config = dict(
    n_layer=9,
    d_shared_expert=0,
    activation='geglu',
    positions='rope',
    rope_fraction=1.0,
    attn_scale=0.125,
    extras=['capped logits'],
    init_std_o=0.0,
    init_mimetic=0.7,
    decay_fraction=0.386,
    steps=9697,
    dataset='wikipedia_en',
)
Below are experts of layer 6 (counted from 0) of a mixture-of-experts language model. Rows are named router (the router's row for the expert), gate (a neuron's input weights, with its number), up (a neuron's input weights, with its number), down (a neuron's output weights, with its number) and show model dimensions 256-383. Each number is 128 + 32 x the weight over its row's rms, rounded and kept within 0 to 255. Numbers have three digits each.
After each expert's rows: a language model's description of what the expert responds to. This comes from a sample of Wikipedia text that the model never trained on.

# expert 28
router:139127120116093121106098047122090134123116146120095170121179148159117075110092169139112173093096103118124134148111131127176131105154137118139119125122115167138105133126099107060127080138103155120092130136100150114179145168066109163130089172142124100102094120079083109163099070121142147122110093141133106152172093170115161183101117128149166151138150105162133126169144096180147108135168
gate0:136106136133168115105078095124184126112097072111105157114142131073120082089128085146118143090127155138148168225130153181126163122135162181112133186116117090151100059119112154138106151086103145109154165124183142150123151125062185109134101121131118159141052081116134168183160138136171105133152085175138165127086123103120149111151105141161094068092099196202168123116177134071118063069104
up0:145201105147122103188170191127126121154113109111176103094035066162160097109135166175108132143121105146115148132203117072082146138116163111142112143132159101088104124132076096118151127150151133113161140141056140124145116127150171072115124110100201074148152187104113121090168059161128177168089148111195134165090120148159095128088165080089150116123139127110101100112109155158127098134149
down0:151081124109146183118115099172158149134148090150097145132135138127137107148094097107144135150108097145122101149156092090213144165095098104136120105106144124128180174106174163082147145200090115118144080123128134111176087124093101110117101168125129187118124133111123127129109100187091076142169150096102147156130135094169134155044130096138135123098109145093168124129086129161156111136110
It responds to: Month names in dates after on/in or day numbers (January 25, 21 August), plus word pieces like m, ab, iv in place names.

# expert 54
router:082111133147118123123134057118128121107106142082144243098207110154167091087041132137094192124132116116147142121159150150164151133133092084144146194073168155165129162113128092074134093091170135105110101100117154178189148183098112179128125120110089113088138113105143109119121077147152173156123112116126154175136176152125065169112119130130131181111146061145149142178146091126131122135131
gate0:132113152134109153127139104145087113133161098112093134149136129213109138132126098085181140189103144098191096133133107093142130087126181150105127112152114139107109168164125081125116154047122077122126141139096132178126089137096125060117190095102110137137112086122134141049187029104117087104070110068079078150137117139139138162143146125121149112123136168073154129173173117101095070142158
up0:135062149113139137115100164105108160105168094062118149121185147155145125189131107111146158126107144121099110133164076149101072154145117048114116111159167128119192079101133095182102087146121136140119198103135091097117074128117129159061131119170178144140195098085140103073080098082046108045119139186128092091126144118118132068140170119118209132125130163126126163131115163119174133138162
down0:131119087091123164120122121117126129131120078137128183149112123099165167129102148099170136157081187169120131110124155106145155134180148171164080106178140120138107093107122169099093111126153052118114105140152125112107073173114052103182135149134190054151183111126122148143121085121149195224153107119126111124119099188088169103132080183136168157070130090163121116148086077163124170171127
It responds to: Final o or -os pieces as in auto, turbo, Davao, and words like so, based, guitar, Los.

# expert 63
router:120115131164098152128048105138106141089130155092132192166122119186113063116054144127132136088090150134116130120159094152171117129111110120097095141101109155134156157136170080083154084161163133126095131156148174181148147132131035132115085166118114125083077115132101175086101106081143129162138137149205097128129125159150060177128118131146147148110123124134126196174140092169162138141163
gate0:142139193107169081174103155160095116152170121132086120103065126170083135110119126114111177086158151100188089124165136092101147133099164140127123113154135168108127045090115115120133100109183177174089115095151113140143140085111141151171105122131138106167122166125131146135120158087118112106134013145130121157163152147183136145103095136108136143082121104149118112118142165100029113120152
up0:103108131159089145146150095132121132135062121106095192184104117146181144126134125070128194121066169151117107139108094115145122126109162156122116105120110169107147177191121107104151127160106151151128050177096111096151145109088123142139086126139136161099114109090186077201103165094171089117120203117138125092122163119160134115103136128156098112156119155124105158109099107166082134160181
down0:097076129168134098112175114172163092123102139063093149112173158153202075120084077158125150114161065107144149158087109110082135195103163122168126181130149108149060152114112147153127125113134116111122144099129146078167171136118172115115073124157130096148159154105131157082077077118160132107125095137139137114098166156116155139115131155159084118091170145111160153143090117090189106086208
It responds to: Middle word pieces and short words such as id, ag, ack, back, film, list, number, often in headings and list tables.

# expert 14
router:105140079118107145102129096083114111174095147109119166102167165204134145104069137103175214110148124103079114145120118145184122118123154133120143155139110151149162172134090098055158133113180135110113123126130141092149140186082109132142083127082089158131123109116119126110100070099121138133157107095159173156166141116129105206097142132130131211119163091090140177162118115185109124101143
gate0:101149092090114120101129100122121105137174099119182140116136097170208135174124097113129098122117117137107158138094107151154095120131143077123154195124156080119129128102166147122117083127148133119173198155138099122073169104110122092127143153152129114169080123073086121118120134122091160128184156160130149150126130115183098083167102114143228140130120123079077157120067121177098136141130
up0:077143096112132135130141102121130138141201163088139065113149071139217145140086134165110123080108092150109102175160065208110126131132112102113114086063135080120081147106102126148159116087117068135174107130169150154127157105147111153125173157117175193137103132081121190070134140118082159110183147132128080179115143146059115094105136104129150188173120092114094108116047136194146085117139
down0:097158118091095122055166107132169132153118113136116152139109154153131110112154113132168213123197132172080117134105153119057153121152107099101100140079108137092130137173108137139108149135201098163092122104121179147095127118074143059099165126164140135116134117134164123121161115155186116141181149152143094122128077160141157141114136181108154123164117126092103101113147174130174131048169
It responds to: Accented letters, Cyrillic, Greek and Korean byte pieces, plus name-opening pieces like Al, Ab, Bar, San, and table dashes and dollar signs.

# expert 41
router:133113113166098163110142053121111135127130145112099199126141145173133106122090137160126161129117142059146147146129048141172164113119100133140117132121186143155128182096181062068148077092188151110130103159113153156144184154096139168150147108092131125115099092113152118145106116102175130161142101165138133112107144149147092130107124162138122162172146106186140114197111048157177098140159
gate0:157124106143115153141158105186111037109136188093125125106115227152125134179132107146155114100107107108151099074118108086205118102136192157171126139168117125098072157118154147145107147119147099166130199188102120140188141175112164138057089149181154135131131134093142120095168088156056148133124156096131098127146131160149180150153089123077170156098117132072152177125116102114127110165145
up0:140117140157147224096105124106100108143080175163108118090122189109109119150104050118107075209125166103159133078116121132139105074105094130166152177094103133102097157187139118135185128103132087115136082149146146092191115185121164127108166140203174126128143112132199107119091111105173138145151091120090106185109138137169123159138090093102106160183131176137090145110122099109135152112170
down0:156140109130128128123178103136100140109117118162119081107147154061178135170100142151164126126166157127137141163098101155085125144107146123102057147150109156034107098149186165145157106189156149124145119140143124074106098157106158147116177122129115123092115112099097118088154140119123119119084102122137126158103123119096100148127124127156142163142147188134051209142125174211162129142123
It responds to: Single capitals B, C, M, D, K beginning surnames, clubs and places in lists and tables, such as B(ryn), M(ouse), Gu(ardian).

# expert 15
router:108124157179100142098120071118124154118144131088124181109177101140111131125039136145109215097100135081136166146145150162180151093145123121092155166121101153154143170137112075104120097140187152089093129109125158141158133205127124157107089162136063129070117089083080133127091109114152166134145110136138188159111131152172020158104128125121167120092118093141122145133104012164118107100171
gate0:097090140132155174163083107154117076131144127115125090143113133101095157099093105161117134103164168132196135074122097203107183148103106150097144171126121097134126103088154167102166123129172135103098129153087098101178109169092144088123156123076200134157107172176170142143134134178104083163125105135143137128139145069114207143156133153157161104157223152125160110183140138098134077180116
up0:134122153121130152148097168097093198137134140125105150112053111086127112148203169125098125121066102169129121121113134165138118166128179123095132096165142191129150172153061115131066075093105150074105115120159111185117114130148163149153116106141097125130184168092126114096155137119142158125037129145096152137155136139157070115100165087064080201075093165133106111095127095124114168136088
down0:144134145153102120141160126172140127105147109178102117077198108118078121106091126156066106203105143162127128094074124139175135138146109124092145135119092101138153129163099135135114143137119103071084180106154104129159128158107079121059116167137099180076179128107182189183158138135098182108104136119098121144125071107131080147089069110112112166096151104100109129075166106170131245148147
It responds to: Commas, and sometimes periods, semicolons or dashes, ending a clause or list item, often next to quotes or parentheses.

# expert 4
router:109123141142107135083105114105113167138101122115122214138159123193125113063020212121111182128089142107132120171128075178177152149126108141114145159096137174150159133117132092074148124124175163035156138133114144168130160186153117119086104104089089101088099133088116153097074052089119102130129099166137159114114108136154066090100112148123173149112112058153161161175137081155082122137207
gate0:087109164129122117110138140085103170129094140135139158120087116099111138189120099075136159109058069130121117129197124118137087130118105189152146121120117116149095166133100124165134117123121145100154134103121107146096173123120094140075117082111141196156133119121114145199121141186134172128150109138162133164144106120091130144163094093084152197094182127132155113145173125100134166147165
up0:145128127158111162133141135149138090075139109130111129194092142153149083126146187202131077147127210157067155115063127104112136081146122031159111133179108120174109105161162106086209184122080140149163095137160179150200125136110179093144138127141049120107124085151185127137191126114109146153111126113129143122092126094128150149114148130123134105167074177131098117146080111127089108110069
down0:147139103154136100198134158090186108125099109132135115098104112132129110147106117159144146107080105087121138140181128208175075155136136132182165156145074104118176098111158112077134135133099152077101100071132113122067103204124132121122168090172147165138079103157114161163109200080098098082126136140185114088137099144148101143083137100128129107147165113079107102148148117106097179085083
It responds to: First three digits of years such as 199, 201, 200 in dates and tables, plus word-initial h/H pieces (hospital, habitual).

# expert 1
router:101110130166118113111154032131114125103125164099074255114184112174124046102055151123153213116141142089139120136185089127200118136133116127116117189100142143110131146114121096068120076114202132122151116123118147155166155172115130143135126163125084109080128125074124150138094116160133142127143125122135143178142125137149076155101142138139149196117149086170124114145132171169120101113166
gate0:149082099126127157122114177120080139168116096175148126113135147145150099148156104133144087125152161206149099092133132152088138120104061095129131074146148102117110139170150212155147133102051100126104086134124082101119109166122172151110124114108211166138150111172165119144144168104090112091146092130124072073140124143079172050106155093171077126199123075081095134102102144099206043150068
up0:129152141117095116095130065178126078090133156097142154142175131132104152061054147140122140146133175107072127102092149112171140141146149169122109158085126129109142152103161087105128164125167141155155180131096172119151145112119118147147085139164065114088117156106136168108128130126140159129158183141093134133149172137071073124106151151095162120092137116153155115113188101149083151131191
down0:144099126151116119123114132093121127108113152148133059104112105127127175139091143135146126112173128137133102161169154136159163078146120120124115105122121129119110119113128146127121114212117164130112126095119127094150145181102142142128088083091138146110119096184133072104176134131120147114130138164101159103138103116122109131134133088081126124148135098142143135116157031124178071134079
It responds to: Plain space tokens after colons, pipes or commas that come right before a number, as in infobox fields, table cells and years (Postcode: 4873, | 926).

# expert 32
router:121099130128089116079156036123125139144118132097100189127157150171129148080066146146105207100103121053116151137130081138186169116161112147092113140070097131137164136122163111079125136138199133118121137146084176133143142163153119148079097179094092109083100101090126156135108088156148166145118136175139189151137108128137105125103137159116164124135151121123138128182120000147105135117190
gate0:112132132118121085122175117075090094144139106123129148103153132148159150094080135132139124168123119129136110135112165104123131123161108116073184101092081102144218087146149206199133090106099137111109112171102127140070122162116155063113150128143072116182110130141153104116131153122177125170118115096122127115116184160173186142148043109126116086131172137082120158117158134151154115162126
up0:158072122104072187077140140081109123072098119114113094131174113118114146069171118114126129111128217114145187130180167168164139147086102164128128151118159189142094128193119139146081152115153112100126138109124170155088085133175127083105108113091163133169137179167129158134147108135114087157096082109073141109149125113140135149107134104092121165148110097127111118116147148165152110090111
down0:095158098133156114132107148116152191110112065119105103206120132067150114137128140096100077166136145072129057106146149151108150153118086136192124126086102125060112100134103131141045149112176142160148117162115106164121076125148060108109147130127159157111145147106141081134197182154149178118120121154158130129182174138162155145160134105136145142142101130119134122209163100086118122135102
It responds to: Ordinary nouns ending a noun phrase, often before of or a comma, such as life, city, government, station, career, study, relationship.

# expert 49
router:100135124129102146120092100117073155105120152142159169120142076194146106090027139134107182099104120113131125159157137122172191169123114180104135139110119110153164172131125124000120125108144142132121132179098130175163151161127144159129135167120097131089134107094148146108108124134139149154172117126120132134141064140160059140096102111070167170083140102136106144141128115128090115127098
gate0:162125069127124162115123141128119156157143134128128159128133142105102144124115105112104171153112108130108073113137153135132193111090123154111078121112159159165130089149128168107147143119161153145144123116136208068143110160090151129130146138186164103141075127177153128194117157148181075135084157226156116121064103130122117096115141080097152119121127118147150129113131132160176144192174
up0:107142081168075128167178139167089133076124129117108110134162137087200122130127151069090167194079144152117167070085149094121061110141130133160139168116161175118137125128093082116123168211097151109140166138119140128101155167162099131134178211137073147141122134092083153230076127073121121173193139116139111169093160175129079109157161152127175110153162117201154122131172163170100137145089
down0:080174189151092105103118146064091132128119143093121145146199157148079126088115116145167174158163120081160114155174112136099163090046080110170098116048145159175090135148094176114165150151142095064134133155158078174160151138177086111036148042118109151125141097115122105121124151111148076134032114084095122162125152152043122145165142149105076138201061130171147096098075111162087100132149
It responds to: Subject pronouns and adverbs such as he, she, who, also, then, plus inner word pieces like le in Boulevard, ay in Umayyad, he in apartheid.

# expert 42
router:093111140147107108111124102110117144088143144074092246116144177165140148127027135096136169118095149023155157137154092140160144142127080132072124158049090174115139170118190096083170126128124120120106124161105127133159175169090175149127123205138058086077087115099151163088097074100125114165137100126166162166168116165143072162108126171110154112075150099104091104118168102165118128116151
gate0:107166067131160032151197140120064163078173104115111189136112109140155060130137142153131229106203140133100127183101083160108113142129141138129132066111187105117157093196125067138135133160145162139169144141113122100104165161076098156144167120177165122108153135141098119164174052157123155150102092077181170169182112108089083133168111121120094155154128110152110108097132133130051183158178
up0:156127130140079145150102148169150066202110165108138115092140116130082113112116121067109128171122149106171129160197236104142101121108140108162086157126124175175152164115131183104163078081168116104077148161145120132137143133151146136136060115089099094130087078119099151081116155139109090155089141154128121164133072083188147135113136084131117177111160121165139168093124100106140095155115
down0:139112076138171090119097155162124106124169127169141097171175097170126144075138068180148139169083130107133146138176101127139149067099103111109123165164113143208158116172133172175195207111173123165075107148164089200118121158173162135122126153144158150124134136123150132105157175167048183080121095123136063117124145135153154158135122136112080129167042117089088097149148142162110138042184
It responds to: The conjunctions and and or, and prepositions for, of and on, joining nouns or phrases, as in "Film and Television".

# expert 40
router:101123127147137181098123055102133134108083128133086203122147118183111087090034158123130176100096142031097134126160106139178124113138130128109149121076115140137147149134147102067145103144119129140108095163127092152175143183126094163115086154117087082113123111091123142095088075138127121136163111146165190169134097125166063165093126148108125194086131097131110144155111043205065120142124
gate0:164089161122086144109122119154132063103122147079138128115085115151130137184114114092180155115122175124068053128107147072147114113147104122093143159116117105085083143154115160051128129133075121146093152161102139123114165128129095065130077178072131137109092085112085191134158105132141124138170150093095145087132091066168185119102173136126211111085135087169135152097086154086145103124115
up0:126126173141167132175167124201095136095079162126098111128145136132130180176177161159145129192108082112157101132129157140107129135069132077129190158128139144117180108159184118167172102090149064111161157091126124098083101166125154124123145074163157127182154105128124119147072170109071207107105092124147056158097095163112129116148122077152118149187159135165114139111174147167159081111144
down0:118169141075139080199188107115131167146088091098079061095086102114119150120149132131137142145165118114121170129115134132191152108144197203130116109093129138155084103118194184159114075115182131117135099099145059130107091064140071181150136135121073149129097139166162122150156125186059155125126105124148111147141141106098121093184110144114171122155127126114103141193142131186134088104200
It responds to: Pipe cell separators in wiki tables, plus spaced dashes, colons, ampersands and plus signs in standings, legends and date ranges.

# expert 38
router:094100139153099157079128077105118166128135148098128248131170179179137106128034156125109155094117111074117129167171130161171135142134176146093144161087091132146138126134120068092136098160165160102140119171147153163096165197131134113123137138113073128125118093106141162133136072109154103135148115176144157136150115128133099174103122186124159145104137106136142159124138041163121117118146
gate0:100166104091165112108120162137119102134104091155079169144116071126151159068127114082084127139099100136106183187087103215126116093140123161091158166114172109160138138087075143152068108131126053179159194154123125153117201081125142123143089134137159150123116088135141128076133093166109131108128091042138087121140115093204114133172177080099109106157143176158158119164087130190129150167171
up0:166157113131091121129095132111091147122157141132123096102166133141144139126180117115137178123138167097085140074165117111144129117139173127160151108150115072141097156130094169060154166161132181085162087109153136155155171156134113111154162149145101166155128106131146177154064168098087116156148122152163147145079127129125090190112125098110170104108147147106110099131121161175106146153094
down0:145109180091105093142180167096088138193091157132151118085146146163159108153122181143116057120153145124159079149133191127109127103140165144121112080119125176118111120147164135070197078173154121136135104040100149161161154125149119106087124090140114121125157119157101128152144140118127129135130167166085137093188087142108126176157153113145166143173139072146180148165167115124099104118129
It responds to: Conjunctions and prepositions that open clauses or sentences, often after a comma or period, such as with, when, while, In, However.

# expert 39
router:124072165160071143107134087120133121118112163122141168110162167166113154061059137101145208114142080094105152127164123139175154181156118141139146137081177102150129200113119154102158106113165132151113115132121107117150148204116104166148120178141108147107073103068163119112084093098146204139151145159095182176152148112124096167026123137148148125170141109145132158156172063163090104124159
gate0:101088161141100166155069179112130085108157140100141160165113096101083086179143086198177150122170165129154111119089133110145105127191192200110134121138169092095172155101122095115056109077144128150123093146135097222167178166099136110154127133069112136062137105097124132134153169087139175133121129110103141117143148131096136080118099102138154150105155158153123229144171103139126080155133
up0:108142124095156138127159123132079145170095172092138142139083183133149121086171151146100128088155093115116197116148153109140163148073130158103060132168133126143122133150178124139192125079123183163122142130131137083133111145132185142121142152114098090140157080089137068103125103144089138150088099121123138122079124092151144141174123083145124105128159149153126150040135096094126130105114
down0:105140181104167112141105078112149130141138117066065118124157169083151118129135165131141191101110160140114081138168106146157106152167147109151166139036122104163067174195092188098157082164137094120121064067097098161081141100141104151156125147129098152124099151125064136130143180151116129076102109102102167133134167107181150132170168150118127088189127179032148162145143140143166098069188
It responds to: Word-start pieces of proper names such as Ar, Br, Gr, Pol and inner syllables like is, am, often in species lists and tables.

# expert 43
router:095114148154114116073147062081114115099116163118114180121162152144113099115044166130113159095115103054077169174131113166180169095138132088117124143108148153109184138146130090083130084120153146119085159098110160134204177189141115130142087175112054085098106121078124131135063093053113146148138143123139155164136123129149036101084145102127157146136119121151115145170131013184130122131105
gate0:117125139069143086146179150148074099101120113110140127120160186141132156161166138114115109090092143037142105130137091184133199082160119117107172122146175105160094161113196148080105167101104081151164143120137143108165100219156167072117078133174090137117136116119138124186137205141170131090171125121144130139188149126132171155158158079111200126107122139093095099104095141127113148197141
up0:118174115122150081142131107125092079089114117125149121093102107116114147128149174107107144054156185062139120111140118156138200091147069163089164127140063108131136130136131174093169186127151089160185162138103123098182103141162150120155091120156060153130131110093111162159130206123115210052123146147091134185108132089172176130156138141132142151105129140102107152038124092114125143161150
down0:162108153137151115142163135131122089127121132137109066128143111110121127142189121111129130085125103059139113141127154132000178106138096146104145137119120068136091113134114139125168120134158105125128140112138117100134109127157138115100137126139151110116141139124133141080150130158116137120157127116123136132121156126152132106126111126154128136154144147125132140125123144126125112105126
It responds to: Periods ending sentences, often with a following line break, closing parentheses or quotes, and colons before lists, as in Canada. and p. 247).

# expert 57
router:114128133145084122108077066117124147110115132115118224128164132182152074065118134131130148072124120078122125143155066145179174162183089148162129125070132153103171183126149088068123122142150179136139122179137161141153135201125126145141097169110060116064097102114117145146118077119136135172162108129105178113114111140115119152110121129116173154093124125101122142166167048195061098109110
gate0:120123113173169116143123122162154117109175136140102166117130144107076131110148109154134117087110132144144166132146144117170133104155139149115151137123120145114150150174134072133117114133146120140140144144139101073140193120113118118117158091102116101091117117128099103198139146169085104153123163071173148146079153114072161175184110145131164134127165123147084089157095115125109109080126
up0:111061117148117084094164097154187158109143114133159141143191062190123126166150107061118115145165128132071152152072145140131053129136132146102090096189150127107146130128063126149148123098110090091143120196084139117132159126046111124070126092110117149122092118124145145134176120166062151099116137072197074184140165114179138165137116103174114118126111092134135076166074152131149094098109
down0:108117101138108131087124159180170124095156139142037186136147115193076103132045124085181162209100138148165122089126178120147127104130141110185130104139108094168144128119133149127144172119132175139134129145231127135054089119077098133159105104146085146174178215164163137101159096151089123171073121133151127093133075065117120094057159178132084122164148123146108181172142098080083155082103
It responds to: Pipe characters separating cells in wiki tables of sports results, standings and statistics, plus some semicolons.

# expert 0
router:115121142142059123092121040132119130147118143108091211112146156145090099087092146128134194093077128086110140128143042105185158104163107144116138176135090132154201142118160120089142074118134141099095114120051129158148128176116108160159106123154095126138085114120118158158113110144144149158193114115119174164138106160114121123101162130122140137153151075139136135142134000157110122149159
gate0:154119143113097220154085076123163159173156162105123132164179117090131121129152129157138090158123147113141119122184135129130116134087185106128147108067123124117136171151160114068128103148107125184126127145119165150122095095143128129100129162092134128130163105124137126159132118146141129098120131143107102156107124114158118130114191127117119197148148142138103140175129135207127173078149
up0:140152162122141059065098051047063077098129112158093127111111120181134142133088156132037151147162109134142188126128170140095131117151104104140150180212113135115153127121117117195136134097155088111096178139114142160145134120073084102140104142096123100155152149097131125107148174124134126100211181116123112126125080140093076147139034173113108146124111124067203062099111157096080091170144
down0:116114207098134097139117111135155135128092133125138125191125148089159163131052165130136138096115134164087106120166186217215177082086085144114152090137131129119129104121108147168171057101121169138136097165157157184131099085142113145121084109161151145037083132143131169120115123141132133121146125119150114122155139111126133166082153160120134151164114097087103104114077148111155138089108
It responds to: Word-final suffix pieces, mostly plural or nominal endings, such as -ities, -ions, -ers, -es, plus closing parentheses after abbreviations like (est.).

# expert 2
router:105101144180118135108146114106101136136108137133118184124134149112112061107000177130157140066107104091098147162148043142169157102130137121090119144066137149150137164123135158113122135145172162089168128142112130167131148149148121138149130170100073152120086100100126183137124087116142149133144106113091151154130106129146053155077123136109143145110143188191108147191109088142123151129154
gate0:159125149116114160124162118120165106120133152092131149101090119132072150144124148132128141111149114097093075163171088118103107098152102175154075188110168111070167165143236101158103164078088126138153130133083109105191086127114152183101100147151167163095090116107113141158170162099125137062137154132133120160098188098146100099100094079105085127123155114169201140089112109117152099104098
up0:086136105170143174178134110133172133098098194148161102092048113160125180124143171107152116128135131084170124083133150053105141108110074125143115181172144192143093143146236106093129151197120068148099069054120130129133144113118081104088099165226144155108112181133116160141114142154181117106114099130100120140173140153077069070107137128087142153119133123170132117086144137149182089122093
down0:116160115121103132115158086120090124114081144140156177150163175119122092113159137138123127136092116138173143165122133153086116132138169168120093165154105177142137101107165145104154170194082110143083159118115093148129119151125108099119127113155112130083132084107072169134082056137168137163064155171180181109063163076081075122137135070128126122117144112083109106141082102153161115123059
It responds to: Decimal points inside measurements and table numbers, and capital abbreviation letters such as F, V, St in names, orders and species.

# expert 53
router:103118145163146103089142084134111114120143135136072160085133145152121047128095134161118204143126162085156154111142132138175173129143114083101119149108143149157137118145087131085128109142195159102147141173077145165155116182098133161164120175124087106095113102121117046134109068121143135151172106137142138118110114154143141132115201128097168166147133112135135151174161043189147145126066
gate0:142136155123115176176132149131135130161141192114181160169132144101098080144142107138080114072156112173164152123172132194119135164058176105121139128143152151136148157123143190120147144105157189085182162140102140093178083211120169059181140136139151136122153145144090135155114126169136149160093099119130155112127112113156154125111137138092095077136095098170088101120089127131158146124124
up0:087111192134131144109164115079125168174131078164087122088140141175120121128176118177061101115152075106140118125131176071132131112059143153166090117080147097105133100149085134104123100138109133143128130174093123177154094118114116074152149091116174098163117144149140138139187111149136136157104105111113139135114189091152153122100105107090119240162085126143170125133098136160136076103139
down0:106143117069119135105094113163163049126114127144174105006131138140116118185173163153162120129097113119143148102053112153106122174075088062107171073179136087179063123156135148117106114124098086125146185131095115173134130173072139130137134061136156150152193150147074120164107101113193130123141120095121151148131167130133126128170191113119135107188060100179103113096095138131165077057130
It responds to: Odd word fragments and hyphens inside names, compounds and table codes, such as Baner(j)ee, sixty(-t)wo, spac(ec)raft, Round(-)robin.

# expert 11
router:107101139129059121085092099152131123155118157096114114137121141148108108088041163121150154098095149070106153139159175130176152124122090134114157184103080153108161127132098078115136098111182152132122135170096143131160144125104109145130102179117100090070092104065136136109091085095136123159140098155086164189135122143114061159098128132087129146111143078142135096166186119192123166103171
gate0:159144074069097144095113110130124113122210144165112142118132156097115081088153166141104093163140138139164106092083116117172150130129177115140077134138089103162128167098130201170150137155096163118123135067183146097140127131122161077109099145131167098124122113160156126166152103049160107110143095154151179138130117064113136120168126141148139140113108126135178189110168119126129092135186
up0:138116173139108146129176123138115144123133120169175116142108106067122185089129060092112180168125161079165143141159134114153094112123112105110167132118138098048157136190082127144171085129180129147152145109147121102049080110148144117165164170152130089099150141147110159137089145177156126137115072133129081153130167120124069191174075108205146120154050106136067110147115128140139184177140
down0:126100170140093136111193159107145089116114133138160152097098167087102124129154190157123179130132135114079120105110081124104169151123119156160166122120117090170135114092142135114126149076139208121160174126133103189093146194182167117106136085186158164142149100114131097115123102226103139181103164184094152121188082113163122150067110150077108150141113154126135142153200053122133108089110
It responds to: Single capital letters starting a proper name split into pieces, often after a pipe, dash or comma in tables and lists, such as G(arden), P, N, T, and opening quotes.

# expert 60
router:120135139141070130131178052103106138117124142088081191102192151116137078111054168131143144087047126099103139154149146137164171114131121112092109165111115126157192142136075132076132090129165210118130111143091107117198147172112181152103131160123088115062104105084127115093115085155133145112183103127138153154168099131151013138067129106101141155131112152129144148166106077153094125126219
gate0:074127141072164115173145101094123119105115112123124155128087123174146089057117099082127118120099145163113212158125138132117111153184170137107115195114138131107160140178178093125148053112122105072090129184096085142106119103092141137116094079159105051194136174132088146088133137111075136150134112157122115103171133124106144144130061128103103167155134100082127104188183078152115128097135
up0:104074078157155124169186122130148125084141155105092112078130140143119134131155089138101111163134149157124162132097180118120115106220097111107051189066056129152128152060096172095126121137067114105091100152123109109162110133146140140132127157137154092142142086122040101091111141165043124075145139167103135059125093162159139134149159135139126144194119119083108119103154123119099114111088
down0:090136132120161131175099166121146180122089047165077133096105105189134107079187083155141133170197136122163141150116118150121139106176118134115137099108154119128151136112113116171172123139079112059098099091128112116135185067124096061135167136051080078101108100137145186174132174128163149139129108195103160114177141131079103095119158105179055121110143125148069092117116167134130099156110
It responds to: The letter m as a metre unit, word-initial pieces st, dis, per, reg, and "ol" in Lincoln.

# expert 44
router:088127141144146123102160093127145104141124132098125151113143118153091074070000159127118110082072161091122092140131113146174177118111105106086146144077162130128128151135179134116102142130191135056142096107107126134178128172190092157106133157139118109101098100111056191105113087079137103107126142151178118126141140138134059122107126150145159114123117102140125143153143107142147141120117
gate0:100131123117121192133128118068161145064190135076127124134181190144115065104103180113175129043125142132157126075143134144095114160175101165132140119163172120134124092066100115131123138122110105080105113180122124114112106110123099117136120074089144144124189138168066148098143139093068114114131119126107135128153114073129067107164197080116098107128101083122138123105147097166110113196142
up0:114140174161108095105066113154111149126107182156095126118094104105135143071168119139124132046152152082154169102160159146129169141117152080178091180100144167125150056074094127111134154103157149150140132114069161181151140154115102180172105101125124074107173115108065121136125162228108118093112135143111116092108103191169130101134161120144099149134155119083135093102117132119155142045095
down0:148120119190129118149179129143201131143157219136159180139146103149088094127124139155174153105098171104107109089148118194130110100118153126111087145124183106129099107142108169161145129137156101088134139162131116118108177118130180074113149168176106096056106084083136144165109124175081089157137142122079115113157170094163117137148135135127106084119192055142103069098159139151166161153114
It responds to: Single-consonant or consonant-cluster first pieces of lowercase words, such as c, b, l, f, sp, gl, in cabinet, card, spin, races.

# expert 47
router:082122121138121099121146005128102155120108158108128216113138164161152088122062173118134220109145132107110135164138105144164147097131082119098169175097140172104168143120076061109132135142120139132132167135135118151156140179115103125127137161082077114090118119068079131144098059125156127155112130116112161150172142127101148179096154139134141164082132070161132181127137096151035097114188
gate0:120100166163148116143112162161132092145123100079084099117166138098107098147153142162098191134113133146085106152132111082156089131120084158068123080142143181134061082116120070128091111166117145160138120105157172150171155129118154127148121111153153124150087095160120094177109090078090121165141111140138176119161107160086157101125099092056146096037156101069183138138109169160105123164139
up0:118127143203159111165174174197144079096118052149070132150137136114142146140166141203180136114107113179120087121135100107144122144150166108083146131145166110150080145145079083115079120176076147096111147174126105119093122135108210096122123107145121152088151114224147141115115134120112139123113128153173112143142082146038190179143133136128141117117114135128119201061155132116162126116090
down0:219117109131107130122153139147113132067205110162149089141112133139138094134152152130104128129123134155167125096152103136142172151163138111110073107133144152162181139111046100148126148086138114093161170141124166133143133161093103124131146192137159128096144183120121148032128042138159140137117140083130083142132110131138154140138150104124144128131113115179109187141133130131069132124140
It responds to: Prepositions and linking words after a verb or clause, mostly in, on, as, at, during, became, such as "first appeared as", "placed in".

# expert 61
router:073108153154093100128080073089104132102126150104104169111150169168120062152042218100138143097090093041133122151151018117179164141141101099107086196095087142107146159135138072090132077151155126146120138135091144131145184174133170106171128151101061126104129114100088117141110078158121142149132145124114157145118138111096088159122128125102162150102166132147129157135171111171097125149144
gate0:064082140079125129099111102104164049100142165129228143148052112144087170182168080127150165091174105107163131156134162170122160059122136138114121088102104093125132120159115124154151165207057121142145114135193144161145119155176062173121157139081128130125138090124137157126146126101176116157118061140152143168100165116115080019038160119179118143143145094094151083098142134099082154113130
up0:083149125130173126156169124183159139169144097213142136134093143137132106115163130058109055104145135120166135133117154144107098128145193133138107135103088157153162093153169151094137189161186167129044114126109158074134122110127097122141132116111158073167155169123163171165126107109119138106112091139115189066118164114107129070114169124165105121106130065112058111162144109093113081064118
down0:106109127183095140134156122117102168125045111130131086112139174165116141069155129143140147112136104209117134149152141137134198129060191167098160099159124107094142156155100116188172086091134089121129125099076151204146163130177178124142143145128162083189143118117070083096117120150091130075128108104133137102124136126115158150098136119117139120132106145142132150109092173173120170113116
It responds to: Opening or middle pieces of Latinate words, such as con, dec, col, inc, ric, ran, as in Constituency, incumbent, matriculating, degranulation.

# expert 5
router:096135142115107133072137027122121156135115135109113255107158164147113091091073162142154194122117116137117155138123075152170167116142119131138122159064189150109133138112113114111129126114197135117092134169100147193133140161089143143138115129094122111115120101084108169122116071111151163132139107106140139148154109147100019136097122140144188126131131090158139123158110000143072102140180
gate0:101119088136170119128120094142094182130150085107090151053104104177174097115137153143139137184086087124149094116142159108166143092126150171208136175156115131110117203146123102126084108090134096101147172076029132060113086129082133046139109121101116190161148179076041160044121090097111158079188184091162046157134138114099106129169125129161126135153166105164110163119130109129171127102140
up0:084087151141146140071119165091166099141120115124169045084138070134128153152130121140095138133146154152127118108075067131141103155129076085023161071084140152167122092121112128065139100192037111157097135174070153101113129151090123137136149027114154100126129099156122059186115135111105132148151164114097106121124169145017165129119175164147152116156133091115108092044131140107092133140141
down0:200108103075120117079130192138143133161108132068068151142135126132138115121125134114176124060092180102139105124127087116177136125115198173066167064127101110090204163128104083134130090158145081122104115164096086144105142126144155108143190104163150139108106145132116105135141161124089127095162154167111126143101091169129148092165118091133095112113121157171165153138154122113099087106172
It responds to: Forms of be and have after a subject pronoun or noun in biographies, such as was, is, has, been, and infobox field words like Died or Length.